{"experts_per_token": 4, "d_expert": 176, "moe_layers": [2, 4, 6, 8, 10], "router_score": "softmax", "normalize_top_k": false, "routed_scale": 1.0, "balance_loss": 0.00238, "router_noise": 0.3, "router_cosine_scale": 20.0, "init_std_router": 0.0316, "lr_router": 0.000469, "tie_embeddings": false, "batch_tokens": [65536, 131072, 196608], "train_tokens": 429100000, "steps": 3413}
Below are experts of layer 8 (counted from 0) of a mixture-of-experts language model. Rows are named router (the router's row for the expert), up (a neuron's input weights, with its number), down (a neuron's output weights, with its number) and show model dimensions 240-319. Each number is 128 + 32 x the weight over its row's rms, rounded and kept within 0 to 255. Numbers have three digits each.
Before each expert's rows: "gets" lists some tokens that make up at least twice as much of what it gets as of all text. This comes from a sample of Wikipedia text that the model never trained on. Tokens count by the router's weight.

# expert 8
gets: " The", " Al", "The", " al", ", the", " This"
router:169122129092134138172101182116122166103083132129120129128123084099166138113131124102125179125162122062092156105131146096090098119132106110081079055114125090084201102157102133090183148159105126133128099151173162138132100127162138150170156139
up0:121185077174144098117141191127098122198202139081131135147091158096117172103075177116182115061061113099187092085142142105094163102064147132135119138105114109127102092119160138150109224091155153135117149168146119120129128191101119128102096136
down0:139157105114126105105154160118138174131188087113179145066158110128142177164080121155136126135082149053149169070097122093125099039133167078122123146173153092126127098123094167189108120139099157140129178118105114106084206143142139127184143132
up1:146118122160149091119085143112121097111133096118192101139130183124143072127121137145109128128125098139127142107153110126122141175138179100089175077157148176107124135107139099141120160123186138099132066144142126118136090131130130135088156062
down1:097145114139157109135183119133100109120169110109155097161053133173134136103122148113152100135123087238085126114111101126115078145079152180118169122121111109098149152163101162206116170153136123092094161190164134076110134114137143143088115127
up2:135097184157120157119173151164058079049096171172142158130077050095113138146137132080123145125110133145107145123164078120166123177176117130095116091129121181117124181138140154148120135165192119102126148150078129151148085109096106145138130064
down2:130168150132125123112138109153111147153116082117083134165120103090115170116128183158056148110138131153134130142112092106145103122114139103091129108154193130143137136071092116130169109131146109121106160128100061144107097141102133106184109187
up3:071161117142155102105161082189128151052098169136062109095148166168124144090102123177111205141126102168132149195064149157099192123168068176159147115116106148165139164156133142092126101147133107138111144118079120145125190120201118160172091181
down3:123153145129130047146136173137068190118143152154109094096150134122130162086112125097143205155114162135124189159109151142093148124142131175134194140173181098119085094174147151099136140135111160123102139170139122104110121141118146108117128101
up4:146143142095101063087133153112120061120122107203053100137141083122133140138147139116097135117168138129177127093195072109101126168131093145133135127111154152121148133140139105089131181124141171110172116114131104108119142140129136089158047092
down4:119095151132119087132117061076165104144216142176155143108121089072147211161102127125116087151163097068134148091159099097175089054186164117148131165121114138160143146175147098149129130177141092185162170100121138139130132086146157132113174117
up5:171192106194038163159133119149116141114169084095151120193175149099097053108173103134157160137164100139175166165101077116160148132104130176113114123083136089131166116137091112163144115082134111099105123074138136125161091105157108097144145147
down5:180071077177101164153066210189178066111132123087141127103132138062175088136136134105086135092119070148136145098094088105109174154096143140140126140115121151127114098103142155141166110103117128138160127066138178167052085100089120111055174109
up6:110134049098133146113131124093157197157129167110092083129160129127113149119123143116105077117134095166111154108144100166095126146159137107161070100144111119102062146140119087121141118113103096146196153116125115119112062081117119061147123139
down6:079149120161137109144136086074099075119169113122133049110128122156122129095148146133148094187065133097125076104117126185209132090094117150104159145124122127101112156085113129113184126110132061161131157104089077176111144162112117150126105140
up7:105080098143129108135146122137109109149075167139093115137126115188115074101102146139133143195136116110139161113169180094104100062091138209063102126074136130111135145167126138167138094150182195138126155108140190095111134113111076145138142119
down7:145112159172113141156115121109090117129056146166130082099109043107068128188132165162054101161163122114139137120141123070062146169116146128167152110142105122104124110116141129110138123079156140143140133080143112154128147135185184169114089108
up8:112162113159081101117133129128162189165057107132078118152155120133078139208162147132142147105126123159123124152125074122136104130126139178126133138098125118133129123143164195177113105088103155147115106109170138059110099150128148131148104176
down8:076163137105136135110103105095131090148096117109142136169162141159147151184129119113143117106140140095129085119136161136124121113130101165102137148095095226075125189072133081164107103130101087180154112076124124169098136159113191131141154154
up9:099113115147087115146042158167088117137182150151093141122111160107143097122143152092116149072173105092108173128158080124182055210169063160099142157108094139140085141140132100071135145124123152082163139126147106184089118128113149127183202143
down9:133178131061086124101113137098201132057147087117159142164137148142098105042175148151064186089126178121115054122127101106092134139155099075138132157129173083132160142153106149048103139103124078123100072126083098103091181149101145122105130141
up10:060141149125139071167050157099142128076141156173120114108092113127058144079148192149123099097116117163096156150105142105139125122116139196109103152114123092124114166106126126060099105145147147121134195134086070077150088131125099106094097158
down10:175137163157115149104106165062112109162101114151135091046113149114093160076109166178118180115104153130130152076151159137164149095086121094120103160115116151101137148144108118150184091103138111053130112169100121127109151177125198192143154107
up11:192069120102081107105090076166128139144121133109150115138094150118170127197151100160148181131129160191156116102120120092103116112139162105131171131105115172114106183098184123125131107128037126145121150107141125138155117102192127126143124127
down11:112107121117154169164032105120183132120110097170080105056100104144189122160069121113084110106177097144125151180150176137142129123143167136094127159109128168101153139114074137086127104156100180177140140190115234144107092105111156131123064108
up12:098098104138107096136105077144108143140094080072078188133136158112128124102075119148164142133132118133153129084104142147123090148125125107117137177107018152145193165091157180117152096123141164088165150176126120104208139091129147128178142050
down12:136149103135102163126107097119141108160119154112143175168093174060148085148166097159126139136157150169110177178107102102147122087106170193137143118081142227128119147126127135117144151177115184117143085171110140126127134125136123132189129135
up13:136156140132111141153103168101165162133075171137136089147154136118154112184155098103089126124090158140126182122126132163104102099117146080095095072155133172094135137113115141103066130179155135136156172139170104119121144116099124176073122197
down13:138173088090100129157103111115146176095133159138131099162149130092124142068133116170125178091161137059144176129148136155159178127138081130124137179136163088117133167148163110127161201151153101084095104194143142110049089114144143110161124116
up14:186137165109050120128151160148201151122112098172129143101121124133121162198152104122115113159141132104117108108133080184105074108081112129149075186078113096155062169089062103131126145134104144139193097142099176122148186131110105133161142121
down14:160175142068087090119102125138132058126115197112141066139130151108094097220147135049091061126138149160131132094092123116170142172095187155144100131125121127125145123155129100108134123104151099182118108168128112126203126108101122100109184111
up15:133159170110102088118104170097075123163095093122127116089115163105131161078140112136123136151160148113164140189179094133085189150122128177158142065106140132115142151157143123106149122113134131120061138099160123113137142092147064160133130149
down15:153137064137148150161119120180148187113150145101093138184127127076065159127110141184150132114111126102127145181140139098125138149097123101132135106180104095154083115145154110103159179116103130109107143103142080103144107178102070088171112110
up16:144137157119077146094116140187122195132144097188116152052114129086122145089080122083085159161180122088181164090178115084137170071107198146092107151130116124095146153086114147100116150106147186095140138081161118118123111144083103103183133169
down16:121222145138140137123088111139132207121131096106123062179128086116160095146160160162164134118123111053091074162130157165116139158154142180111080092098132094121152143173115136148142183129154174098174126105075128066126131096166141069145128091
up17:123068113119110128063123116138110207075153092148153106125086080186116113166109119101107195101188099187123130078123090108140152180152148080096182193136110113140142134175170168096112128116122109209173143160099180122090111131101130117075115139
down17:113106121053148138098174124140108090206104149163082072093100157135156111113151144076178121111156127103124159079099174171112109134095133083181156099155199121123099191105145129116146111069108158138159186101197115179150117147166121086129142188
up18:054101142148132094122143131156122104123129086160109110096140127087103140112130137074131090128142142099136130145168084099140109103118121070088180203165157100164113156120129098123160170085112113082151111113111164113106111155143110022085166112
down18:133136186101118186097191126125142130136098114156108174118145114100180134116142193141114158073117109172048146110096127096112137185084132080139084184114112139127086174128127120090163162132151119152154142145128095146142133175173090111091098167
up19:162151112137127126114149153114150161183097085100137071108107116128083077087122163120097125137121163158173076178132192163125154140102038114143144138146124084067122135167149139219127133144089145074082110089146131121101080112093137154104145172
down19:194128116093103130153155079185111110168143142140090166127122098148122127127182127097147181167149139086130099118089134122096129123102162118102127092157128100142096133141136137147065186132173122159161100134109172110133153102120125058084164077
up20:055192059133137122146125126125109143094133165145108133133160098125118148121113167175120136128167148130071163080101121110074122135122157099134136142157102154162179090128178131116120094104167080123111115103110121126183121110079120116124100118
down20:130162127139163135168094123126099112178093147155122119145127084172136150103141150135134159140163142113083132165098116081170123119126072125067092171146076119139067137111027115139149207122174119101163162163094094174128130083067127203103138074
up21:121169136105134106139144120141160158094067130120131140082146138160099094164049081105123132136098085131154153127098177156173093124192146096169062122131158110143160149136131114167141107136027128128143098030115085133118148157106126181165142123
down21:156149111137104120107165096053089081156123095147113143084143154178152125111112130123081145138194129080159137155137126157108177126152130033124104049154155179115106132154070096089123152100068157122091050115113103110100152069115108167164128142
up22:074114158163143174145154129133077171102130152073178155088138180119148165154113144088109168134105131122078124104096148162139164184108133154149147137108176174183143120137122131144125101156137099127125133134161130108144172110082100156057113146
down22:125133140155168117091121129158080131116133087064144164114132141071079164146138155086119168149100212120132133143148140127174113131104111138164143054095131141170127110152120140163150106154119169136096162109143104163139146104208069194092073151
up23:073111111114191129127133103178129149154104166148148153153108153134108108147123191160137083161100050160156184089173157113160176085123143120121114166102116062129153138114181096161096126169122126084093164110064126140119138198123129070146141125
down23:142137139167140116110159149143085174124137101124172155101101149061144105118126113156009091100108153165105123153127136111106161094189048167112109146114128098125146146152156129139121147142120137127155071171129086133179113058143115101102127154
up24:162107111153063145122131118171106185146103093091149113089117132135136124207149106129204100095128114191166038137064123203168123127121121125140109199126150104116099151103086128145092118165163144138088169191157145112117152116131093102098116132
down24:156087064147143106172134104178145141138137118104110112094180135101119141142131039112127059125088133176202160097152104088097152161107144162159189135190119129165105111189135127142156096173133130160162126108164112137105145070094139163121105117
up25:086100129103114111075102120185050128182150110132146181183182127072170138154098097153128128096085166121112157159090085138118079162072120175102192204147155147081171113062144192099128140175124155049131181121106195133150160101076095165149191123
down25:133135153042117156140149186158117078136157146098167138150081109169140112078132130076148117097116160075060154086113144180097095145111120113156161156095249128138204144109118095117083156154130119108116156118157115057162118122155096093121115053
up26:170123146084101148135104168115110136140139157183080108105096096110164090150131092129164106146159099091093139096093130143142180126175099094125100111124142192147111121046136096149080094175136140087171125138102073133142124159096164127125125145
down26:143089129137136147120161101084150089112150126105101101120141137116145127122128082130123093125088114080094128111120053116135138153113114148085208120136134112113111129112150134100131153149159174198145102126210155122039105111096136103137128132

# expert 19
gets: " in the", " of the", " the", "'s", " The", ", the"
router:106134146178151129146124122142112146123127145179093133154197109103160151133078079111127214043124067135166140119148114137124148179086067080068119100087094168164126080131047100096149159120110137167145145132056139135142154160190159132124114051
up0:122115121180136124160127119102184140136063116080057177140099101160142159090098123162164127105134151111104072135076177140139145106102142118184155167076176165143144150180183143198165127166057158196140093131118170089105130109134122109133142143
down0:099100096197186090084136127128112137120144082111130090084139142164158107139106096221120158117080143116155121187074129058121154144103156105148113112142169116142135107187178099031111193166169103151093133112104119124128084105162131205127152115
up1:091114141101172178121136111162092116171127158111115096133140129104121130097145126125119093212165130145103147161094064103135091107102107162157103078135146122084163132135147085143141084102199086158182125144156148095163143092074140175138130096
down1:140164161102115169169094171119105153153094170152155083081157096112163121118129117153163134146161112078171109161120090165170086136094086117170162124128153107151177111160123100127178106162082136136193131154052083115188150117094117121200127068
up2:130123174105139109133111115157145174115065168064130188150122137177141116126128159107177118109130115088160113115113146156096126101120155120192139122094119122121115141141158180177128112098130120104123170105121118169141170093095138164154166153
down2:149139133126116116061064109167104091115089160111102162107120105123145101117146155147097139087136098025134110089145137137139103145125135127176100179127181127098127186154113136155114128157084112114092157096227113106157194116142161134158201154
up3:117095146137164132148120097068131102102187159134093121151134126150102123121132038114160096119126124158104107148070104060136108152089126131170140180123135173113113134147121058210146101119169123111132151100114142122109082052114072112144105163
down3:134072157173185137130141101154117126135149073110101134134111125175091096117132119144108080104039185119126115157100165101131085149157130113172097176098122119111149058151080102221100069053074103147107155081161117091117095091154078110077085100
up4:134169151140061092121137124179112158136149135125189100092140180120108143127178077093115081149104089149111123147175128176146111157146145143180174147120165151145114155128182189039191186109126081160135110082169097185144124096091087098088113128
down4:152099138106173166122129164152094129088156079096096115137156119151086176199130128095136126119131105117080075096147124046106147140119103084142131169113189171131142098077116159131148164103125174184203119175188083151155104113155145124122133095
up5:090047139105130103119118115110087099127123104172200114152173176180082096152165184106072135148153189091107176097125108164186098118154077137126132087145152114121128116129099118082140070104127053109163201126073179061190130111129096091127071145
down5:133114172135128056104122118110092137128122123125081073154116088107088088189164109067054162119126156145155148132132165174143166180162213088119147164139135124121113115190042073106138202138085170151153154114129113143219154152173127126109134112
up6:096156107115181125169093111113160108149179084144153138073142150108115091054144176145131061141181115165162091138168158107069107052119105124143158133118134146119117156157087078118145129163122166143180112103132088112100126097186117081158085114
down6:137100164139098154124157144162133062139169145130135174129136139141122097148094081056127107111165160107107127084177149112100109119147095178125112142130111070155018141132112104049132145132074077109148141117120146094158142145190106097180099146
up7:114136098094172124078117140129090095172136067161115123149061144124095075142185121141144108152111124183164102161155186159150143133109066078182102037139131106105120130156118161175160122140125118161121132150175202130082120132112169102098097097
down7:121144167104213153105108104115096119122143137144101125164151116122140128170100123109141076086083068130184111198172113159128159170107072152157136113118170132129142120157143161083105128139117024123174142119175110144092126117157141103080117182
up8:095110140159114125137202164082104107100070100167091162128138135034102215190080072158126150128088184127116112112153121073122111193110137133136093153123172188161112164054081103142135216106111157052159124188152103201138113093090160099130143169
down8:120159128141113122128137117164142106098118160113125109120193129075149184151128117205127150114220168109037067146077164146118138156137113092110159108112173122155158109066181158072140114118113181124152144152097059132185136144138109100073043147
up9:102076143082136193160146149092164104079172148188128131088094093124151104122161112092113128152087126100192099095185138127169172145147125142143173128134163116118104086115145141169121147200103149107082129172194083151165146076101156129197088121
down9:205147114099144137127102132137121114176113133128144130111160040114139101131144123142104092091082101104125081127148155178119155149130105084104131193152125144161152188111075112159124166053139125105147105124132138093151127150075175126118168098
up10:126130120091178077108119131186112081140180137096152195144166127113117137129110135158105099115200142085153119155119149122120143130075151081161176157083191101154098133056127209072122102096125091096115091130190091082132116138105132138115078102
down10:135103105157228115085087113172116197118031145132090108126202132121104159189153112074147141086157092167155143131160110097147102119060146143138120096126150124162154143132082113054122143157059139082125146105116155166135113115127142180136102103
up11:151147127181129112148161126126158094118107079069080104138086094099114170128140112152100057161105136125120085158135127167131141110204141111097132124161144166139126141150068146144143151186101172095100068130144145117087139077127094079083094112
down11:111163163178093114103089104129141106224131116108127117184176100170150156098134137137143140130129130124060110142136108115087094128118084083101074122133131135170172117105152133122103068124146156095148114138069062140160127123160158108063129110
up12:131163195153098106137104084142138146142095135093117099055107128134169157097113089035091119182096157108176187164121199146137157086132069094126127106143152061085147093107124102113088104114094141127126118125112113104139162160103173149130130109
down12:148119152088169168154097088111099081152114183049063119114134162136134118125099092177142189127152149104159165107113133185087136150110155039079115112114170178125168062182134120105110134057113121169104137102107156158083120117112122073134117127
up13:146147116120111134086095091165139105131178155152116094138129136138130144166124092095137177117091152119111138151166137101138148118172098067116195080081138115178124152138151159094119122104097082085116107051120149106166104068166184065113147105
down13:124123128111133111145102141117157127107168162147191125112165099123126101116099075135130146065153122126118139198164168171142099105091138131112126121122137148116133138083137135134155125075171108095127021169072135147103118090075170141100155133
up14:172171055131125062159155126027104142080119119131137151110136157077130098156106117157175073167090171179090164156135180150076160177156142115107146161126090167154092092136152118183151112126106142116078125143169114099134071183129117130088162119
down14:092117135108075033073115157188137126141169117058124138090135126171078144096111150112157136162117094125129099072168145119106115084117154111149183130121150170126140124145100182126140144152137186122156122105156075145118174181142130103167091166
up15:143207120143113178186100081108119155103112153146158158183116147104126130142124147150196088149118091107151099140174124123080075152106133160097109152168149146097129131148130113145173144229137124106098123171113140148108112123136072144132141152
down15:094126095153158112120120139104090105123170100052127206173113115155123105158119138115179113118117078084140136165138125160117102102164127131127100190106119087186151112122146156112129113130081073158129086096180131143120114119140103099155088081
up16:109122176133131186142168103142130183143036112110096160077077141124077108159186132115096106124122074094122139102134168116130142167115176129164152091167082126136135066122103161132204109129148145124157108131125163120104159151106180164108129165
down16:102101137149134122147124135070103187151145119179126115112130127150093204151145128197130118060108176141130089107091139143170084170128154096098099167154126141133207133138076124077145081071139124139092125085135149122131165100115121146128150140
up17:125144123173074093133093105153163093141068119137135110130071106176116189224080085114142144095100149133111163146113151132130117112111163162184112128111091186164140159122094109147133234150152112143121172078134102095200122132085134165128140140
down17:131105100134193120096182083131160138147093140172151145144119121137083146114140139124074140123178102113158092125136077126159192177041128181092061046095124133145080183093149099153140142174148168123082103099110117062097154157110083135167128073
up18:140168097103098128158128084125152074113142148066130142111142097152125095167156142132112185146174100138138168154062126124088096079139079184144089190113064156151117091074144109101144124128157143171095122142062127118116131119149156126084177137
down18:118101146133134093102107041113151167142133107125090116130185165160115146139122134109153092122085146159138114127142090113124124141109103114174083088157150133109073158108116118116144156125148135140176118148164144089125105157071111096158170133
up19:112104045104177106153102157104187125135147154047172141117119136081124115069127118149113110124074174111155130141111149197105136129145137095105127193117106131127103161102140183171116182123085154126123146136053123124123169150142106102103138145
down19:056082125134116127101075108134104162097190138096168183090126131088157130117101147116173142130137140128109089143129155085139181112104164084060161154022054151108127093176159121172127119085094147112138105127086107113133109154125108144108061111
up20:141067141122117089251102110082149133075106095113139153143126117137177131168116127129136169132145113133115168114101149080135124160144129155122035085148134137115159138190174109114126065129142106093168108150113115124128169152078079051124124091
down20:117124163148100111163103132071189108106125081138152122174169086133096129191169167159174132069212085120113144166117153204141078140098135111120086158128146143094114139149138105102216114133049149134096177120106096140178176176154153127150148096
up21:137088221168140092145131187115135064166108134141087108126122134124121103174130139114133182112050070188091112151066175119134071114132158137147105118164104125147136139127091123158099161122115157133090131118145186114112171110141122139102138168
down21:085078138162179126166203107150136152117094165127167129153157090151134108113068103153094110149081074120179087066087158135065146215130170168083153117125094116063136139178064184127138106075150117113118150154156149107160143157162136113101145134
up22:110118139134186119081139096142106131117138204163136138099141113185090087078133126179061172142186123140112125196135160133156064146130195117189132188099111133133101137083105108113148142094085086222124141064138159166165197149130151169152136157
down22:108154133172131125111150091148135113104131161131090127089124180165096136135146063094104134125138118165145162161174142139160098190199087087096088140067163187135120142119186122108120119117131198123111071126176108077089149144165168137157169109
up23:097116128122082140072162145158088079122096108120141142128166125177111106199119141107151156101158044149173080098121106098087157157158138134120123173129158168133146127173119116164102174128138104072176182188140083139099152116142132128136077106
down23:097109091151127179139108122114191098161087120056150136130098141114167159101124155176150048161138126128177173083131118088141067146118090122144088173144152104108052141160142118098135127102185155104144129058140124132090171119172101160093162138
up24:192149182143130167156151150127162068170099145162111104119137127080149136141156213129066162126115095120040127164094086117128081145119115111177106170112074120089143083140113117179065136128195138079126127145131110156132157175185128160199099177
down24:090086147094102130080119159134188097110155133161136063081194139137150048095112143101096133156115093130067117099093121024139183128162119140123063101130079130103162100150102141161099108093141178135187089147160128121127155117147175180111125204
up25:078159149145134132108154125104107123112110099093118084107140157113115139114132146189085125151150158112157129082133160070172147166104154142070054119114120067219136125127122164105225177135129102047146136142161133142089126163129126000146123096
down25:152121203067102153046144152145188149079152132165135125156165095098143103144109209169137148100107107144078161142129129139129138133122124126105167110119108121145152168156169131053134140129126115163057136085124115111156098130100149099118130114
up26:095133172153116162135093112099136158109123098172169172121147137096096099138121165139101206119184096131139148105130130166091122148161122090103081143183103185104143157065048195166162157101172143082165116053085107123185112167124167082103127175
down26:160153123093135135170116084110130176157112081128084124120085139152161109060174126189114160085111171152069131161106229135154144142112134117141049123110120110144165130082152126157167111135149107138115083182132148134127150118124109090110118148

# expert 60
gets: " a", ", a", " as a", " an", " is a", " in a"
router:156104148183101128155178142154118088107181081178094139113121066145144096133116130136130094140187138137094093111152163109126135119114120143120101101161101148123171074097187164079161149126126107146140133159130124090107124126165163107119174105
up0:135113064080173139095189169099098135116178152089144168107137142122116108095102121114170137117166172184157139122123099151106171080090141094176117120173160122125139187105096136076148076122121092067101114063148149098081100088126193126162129150
down0:077162104137112160098110196153119085138102124115149082151078117147124097112183120118169099151155101093130131157174076154135074083091192108136143133105129142120134142065131082156173132153063146145117083158122121139096176168148128136206162124
up1:128142156142111140163096121107115125085170141104085176152130151081152070034147153073128064145147118093123146128141098112130144114220191091163153145139123115044076127155139133165118086085135093092168136090078084143169111103119137167106188130
down1:199142110118162137129107097107182178105136102094075085096110106119158105133125053118183040102143102141133195161169132143099140160160139045165168187150110129162188125129183141135112133057158128170114152098067124110121124095167158109111124148
up2:186130096152189061169156121130160064133210217142126086085094159221141124137138063093133075145133142158192158147090137137145145087106072106179088162069148143149146122162180136101147132154107075081107139180144154075140135147177156135129139086
down2:130065109118179185084134117124149110112147141180157098180095120146152141167128073143107142168198068118159174146068138147129135118073067159177118134103105077142136128149102103074133145134125180105152140150038145149119145123108137121184135087
up3:114140192108060142152140096145065106087130139144117135052118136141186130091182103203073130122158138148150151053120121128114127116206159098128138144168147182203117131201081123184145129131115112120136168193155068163124127094111103152114099156
down3:203141119139111125172086151159138095130065110112159146125109118112143114109111113077084139130208140106152207119093139136094173133144116114072151145126102143027099142090141076151159188127145125152035125125122105077111153157079125114183091158
up4:154135127159093111164138099117119135108130090140166101083095121149145089144118138160130169187160207084168051133130162141141114072128138133127070067053113099137118094172085158133138135062110098136155086101131141091118136114039111167165089141
down4:185075085161141155153151129145097102002137092121032124056139102189147125150118114147135132101151174096158033179113141127155119155074103129119084146105138132116086154129120080152168087124109148218178134116147069149140126107121098154078116104
up5:064110118159140120138167132186138108136108176148146106098171145180080123089118100160131174129163121109138173092119147145180113133069069127070117063111186061213134141162110134047160166131133118192115126162102120184147121138100156163184222089
down5:118095164124218196163041120130211125143082123198102128127159142131148136127107125130059124140145131096096167099070119166133141076065040130180134113138158104152128109142158090155085109131124034111108164142107130061106138102135157133131115132
up6:143138133136163141093126171145140174154055107121147129145140176144134085133140120149115089098113122139102095117144122101141072130056093101123159162129146174099160089170147123131103127140096125198147135102123204079129127088138121078141163094
down6:095105103105160134124135128196092157133133120111218126118177093082155095108095132110145145096213157190152113156150090178127107198138138114123098134095109131124127099162144116129101120160252102152165120118093153149134152079121155115212131133
up7:130151156086135110154139114181108125104102153159140169157096134139140154099141155125090146163175229155127085157240110064139074178082148160088097135088139085206170148129130092112113132127150141168108058193174091161161049114131152071128148114
down7:143111165193094164192137109131125181113135070162080068165152177106140060154067107124139130102140150090121072103160121154128137158052118125112159107146093120131149105126118124166171120127068113134146128189157123146173061165163166133127111130
up8:119140061098216111133096136153068113152136152084142180092191121117148140090131149096129158118145119149135113172122047092105118056106118091180170110084143095152160156098172176097107130078066108114159131109183143104211118113113118147171116133
down8:112161122136159095140105120157155118162164132049131176081128175199139111120169143104110110093125127103136161102143090140105119100054162075146086121070167154132149058127208240132103142171104103165100154188102061073143127141108082106135108056
up9:105151090137146165039140098093099143153127117152139118054181116120158132154066119177106148112133127078161094207143148161167124115136103160172086100129115090074098110109144180188115187145158101117135121129121164110143139131156144137074110124
down9:141122204148167151092112183193098100139129109151113164121141150096086122102113141071164115075187176170124112096142127153091139174102107139161130120124127148120092066071135142107111082155062107106207142117102097115084203114129137157148069164
up10:098106192098085149156087180120192094104160145139166163128068071135060170140101137103140174069091118143156158133162076159160166158165057121172179170138119139184097173135167100112125144110131136120165116136141094123097099140148151143091153103
down10:181144131104115112147119163077097126161104107095131166151151090105161101107132127113099146150097100113150138067132139156162173188074189070137154125150125124191142203137140131096197169095141128106147110167178108139115114171201113070130138157
up11:194183124105154106096099148085139156156128149198101139110183116115113116101142145125145125140104114114122178140190095180106149092165096132149110150163155090071085114101143147142137093138081081078084177118137180150078086040111120121169097117
down11:179156151152174120151128098063120155151144104168060132144115080138113079118155182205066124115145154128111180135064102133177046194106100118115134171122110169192127102130142113123124078118115131141159102190113091149158160127133176124110105135
up12:120149165193138115160114124128163172114143136148151097140093084154100063094128150137164152148130098133142082074094173192178153136167072204103190111093081119103122137108053189116136110092143101137148125154149174135143151147119137172152124105
down12:112167114153141116129112173099091106226169143159111113107173124170139141129136098147124162147050149145220079132103073189196139120133152117140106178108120092139120180105096088118133090111148082078119139105154105104148090042157107141111051137
up13:075076168180018146088130165147157069153097112106104126105165044108102156128116157080117132082119097138102162111087096147127131068199153146093096136180121080095133124087102108129118147108131130164100089139117132187146152145066096152120167134
down13:171174103167000122110098096143134137116136175067160099117139172101085120075113112172110198123086128093130077111153123120144084167154139116120122167205165131124161189119084134199125179123161218078117084121161111151081179168186106109126082146
up14:159121134141034093143106103125126077103160091120176098136126097118082100093118158122110085162106179137131094139131152128081140098137162174063110149102142089144127144126173091172142115155184176079146178193178109109107114092213122156172109113
down14:134094083117049158132114081068155155142162081142090124165140166059145128130163104125036123080133135118137102128068154133039164072108133114109141082090167109153177157146131137174104122153178107130157133089096131111170122137143169112147133131
up15:121123093073122095082126116132190124145077143133109116152129151174125172127148195067122103148106168139127149143093182119145170115084107207093163160089146052141101168066172165120127120015118123129112109169094145181150174092139119129116109124
down15:188143138089125078145153149159125097154063125093133115106116108157100192085158162113121142124166176110171150118174136059125146095175103161033077116081087111107097121145154137120141134125124145141177190147173141081173126160159151071105131158
up16:111138140158180103203111171063173147090118110056109090101111142092126107192122173101174138155071144101132168206138152125117115151139143121063170125107151136144104110172141101123088192103073086156116096114123129154109122100111123101142113144
down16:076130188095071144106076124097198131070148101125153094132150079149157126130080160131197113098137133151120130102138116072136079213125179129156130177116089157088119143147139142113102129152182128143165121120083148097072142081066191105089149133
up17:148157111108052152204109096163119119096107149084140111145135104100155103152161168127127164147127186123182080185112133118110118161095134173114144073132120100137071138107092153114159165117102133115168097111165113123134123133137186086160142162
down17:148130193070162139112115052108104171159116147195177083149074103132124124167142126062116129053149121166158160118136131174122132127134116164094153146126157090153110159129116130064104164154158138126132116080147143111139101140100103135132115122
up18:074125107084144153158145156092106121135206103134109097173164081187150159108052068090170181131115101174117131122139104121131127097135167067108153057113155081086176137182169127147133101090180104159177144160105113137133157087108102083109102086
down18:085119136135103089141109143147075121064158091146125114099067109131121161092128156147103127139197130106108148100093130140123093130165166146122115144079170115125105122097126105165105089184105172165112144118161144176114169111114179110195140069
up19:166163111122108153124128145161132125140104127079156157124111108176135091161146149108104096112167155170078138136106147105160129169081185148136148178112155192132100177143164148157116086100125136132088142200111136089127135150157123154119090127
down19:141018106131167093072163199096107116188148136121126150123130143164115122164116128121161064148144149158053140117130098112176171142122109083128092130082169168219157139146177162164176154097127147207071122079127083119110141170187098143196125137
up20:093165100177055152156121149138121125148114128177169160200090120100075103176108171162099176124154162086124148080118143156181070077160067155117117198153112130059104143126158160075161144048201120155095067106197142111136168146162155115104091096
down20:160131149114157137142129135157144091131157139113068043137196164166181168098119131175106198119152081120149133056109118143152123117133120071076105167169129148150146068094123114107153135144176125119117122087153154091157102084123141111154088100
up21:131096101154217159148123102137138144157156198153105132135127208113105038109108093191164114086135198105169134167125107080146083101073137173120131158106138178113093162129128143169114121126064120180169122124168158101131078155125141108055124125
down21:125117079070154112105183058172076088144176194110035170121176137136126122143120115118110066142164144092141123135153101136058063174147107144142141095117177121131097124090075205098162110140119150100071174105164140179169136153151156071146153143
up22:146099146118134123151125103095137101091084126083154115126095129152120141145137164121080127226170084157125125104117174147150138119172049120105098109094175103087114118095136175153129107133134106135080203172111118142094110119150112122120065086
down22:107090136211091106132105169095167146159123157213144155137130122150147167149105123120110121115162068131180179117135137197132126125078138136118163051117085157126117167149079120075162132115110167154138124112096123136075170139076146150135133165
up23:092098091081151111131195120136186148114103158136166094140128092087098165155080125131083167103112119154148163180164121159132146165121140171141134109183095150105136133084168091112145098118079188116140114108116128118099121170155141136129144153
down23:048139143162175126150119157118176133136125057139140078132146112172121113069146144140052094132084082196153159161126177165146151202085145127152123055102115154148116145164092139064127157082118093149121110141046110059140073143106165103047134129
up24:148111053144126129156148123133124105082118104178090111175113158118114156101117131176178111148140168166167156115156108136121174140057150150120143086136131164126104161146092098171097132073109110122147149157077137135091087180122133170120110096
down24:158173098137103115073121132163151120133135110121165145100142085107144116122141162047080180159176154179098114126126094055119096158137120101077069151120166127127106125145134095122112149103135178106194145106179113083067082146186116100121173180
up25:134124095097105148117110109115166081071118118129146122175155150106131199103102146090203097157059154124131119094118159102131114114112106151159135145092142086157107153169147061107067178159109078105092116146121083169154114134099141174142146107
down25:164183099136207110111125093131132124119104182165090120127142094094153112095138090128178137114100198171176110152143138139111182178156081126127123124139146139122152150104105152095071137125135149133112193188050106130128109109101152118119103140
up26:155098157078114228132093138094104164125161170154107138156132101138083140103132066127135120152164127181081143164182145111192104111123129162176163148096112081062193121113128106155105113181119148079095157165117139108161152112122136116141152148
down26:134144140117067143122130171102104155115115072118125091078097139076154133098160122145094072127123096124135146140180139072137140175047130109138098139123138110082134113125085130118086121155097166129154130130168130130089139105095090125145108068